From a checkpoint of a small mixture-of-experts model trained on Wikipedia.
Training: a variant of Adam for the experts, 422M tokens, 3222 steps.
Below are experts of layer 4 (counted from 0) of a mixture-of-experts language model. Rows are named router (the router's row for the expert) and show model dimensions 160-319. Each number is 500 + 50 x the weight over its row's rms, rounded and kept within 0 to 999. Numbers have three digits each.
After each expert's rows: "comes after" lists some tokens at least twice as common just before its tokens as in all text; "mostly gets" lists some tokens that are sent to it at least half of the time. This comes from a sample of Wikipedia text that the model never trained on. Tokens count by the router's weight.

# expert 4
router:497494461458435534462464598477579550495558486577534482382542437523461462553458501478502514535497416589593525584582556549607580475357515549486464501484386355541496527534534486468532480578523571558452517513527426476447449538449492566458497464497544483481554462480483442391545444420461587504550594509454552479485439532427559477565542479482459582482529516566577461527581420517588496502592538465457489432501457524527481541532519494500504489617566539502537452453449470446506524470422466
comes after: " a", " the", " an", " one", " A", " The"
mostly gets: " few", " main", " major", " largest", " popular", " several"

# expert 8
router:515636458441552562544400557371511537494521484530523596420546593553384527580511510500474510540436533568458461542546455512595411635455438545508481469459541424472473550507584514575532575480399508596463487584440475484481446540516599560545474509459512522525439521481479412463501492517455523541530441443530488532541430604447428584501575500488367555373498530586444491436500377540507555484480455539511441495514512515522444349563427520464479509559567550442459554452527481550558523461407570
comes after: "\n", ".", "==", " =", ")", " =="
mostly gets: "==", " ==", " ===", "===", "|---|---|---|---|---|", " ="

# expert 15
router:493475461552510486368485439431495510509526548505503504492388515474528415626406528623514507482469414437452478492557431580496542440449515533499416403469543522508497612414563478537510505495439465475518495565477593485550438498495475490646568466560515569392503518464555463519543490472433557524541550590525361501567436502421498494474446460530514490517535461540480554566515442501532506422529490456496453442470578471461497424584471542473470492522542467416515511414376481485515522466515521
comes after: " |", " 0", "|", " League", " Cup", " Team"
mostly gets: " Team", " Cup", " League", " FC", " Stadium", " Player"

# expert 14
router:462527480480519487499488517453584469461527517553435628426552546528462514542417537571492484592450489525522549505496533512574497511468469540526444508442492493526595545523562417474587512504455583533429527617517484383547490523586548583535500445502480484478469512441531456483457434540410510534541431478536439475472456534508455586579571450537466518461449550544554463502461504590552435426543442459466442447461473489503579409555451534508440444559567561424541419499482428502513508499473605
comes after: " |", " (", ";", "–", "/", " cycl"
mostly gets: "sson", " cycl", " Miller"

# expert 26
router:508538532464404536500470501409549410486496531498424475416469546542520456557466522556479455511497537523447555479515441520494432525440473545509506426488493599498542479457617453484519579441538506545497521588590538492578491561574481572638460404605505500437555500514511471521529463586389477531473494507545543491440446557496547508529525449407433510398596479502574446540558500560493485412519377433455524421553557455501476450508468496551429450616528533465639505390454536525468507512439534
comes after: " |", "|", "–", " (", ";", " ."
mostly gets: " Candidate", "SA", " ARG", " Rally", "MA", "PA"

# expert 19
router:460525524542491497556564490543580450450402416633432539466434587498472471489540570603521541470433492448462471439447538498507539486395526476458530489452555520489592502530524510458492470549514579463434563647530461416528496523499503549586517512534452448478403478494463468540489536519425479541568481532521538443506418593506397541484568472542466551439463557543562285436431518481587416457530439531503521388444544504498525540523489540438561489499577541474560508436443539538450576529477509
comes after: " |", "\n", ".", "|", " ", "%"
mostly gets: " %", " Chart", "′", "%"

# expert 13
router:433606509570557550459510558415538511452485453609471610416558530521494506463493492558399516523536499485529497525537506597499441499443459495507460442448583491495465551541565495451477563422485557454445574546415513445434442562439604603506509519466418591496471444517535412412450524554528536463542476488529595487457512535491441477470543477626470483452489504528509482508424449531529431486491522461489489451466537493454522499507508529421518426614572549484492492383486439496493590485500450
comes after: ",", " and", "\"", "),", " well", " along"
mostly gets: " with", " With", "with", " featuring", "With", " &"

# expert 23
router:465515494508459643504537519484613465473456503574504597469601472424506509526466602544489549490545470520537481550545532609569524523433517542431409423542443437535474488557539511498535480518421519533500507540508504461544439525510539504638549459469569495521495540453540406377514520470508539446567593508534495452514534526499542574464627466527390475485523565585494470544439408460561566539533469480436507443487528461436498512542465470601552523522538475425443530462486543454465510583496527
comes after: "\n", "–", " 6", " 3", " 4", " 5"
mostly gets: " vocals", " singer", " music", " guitar", "^{(", " bass"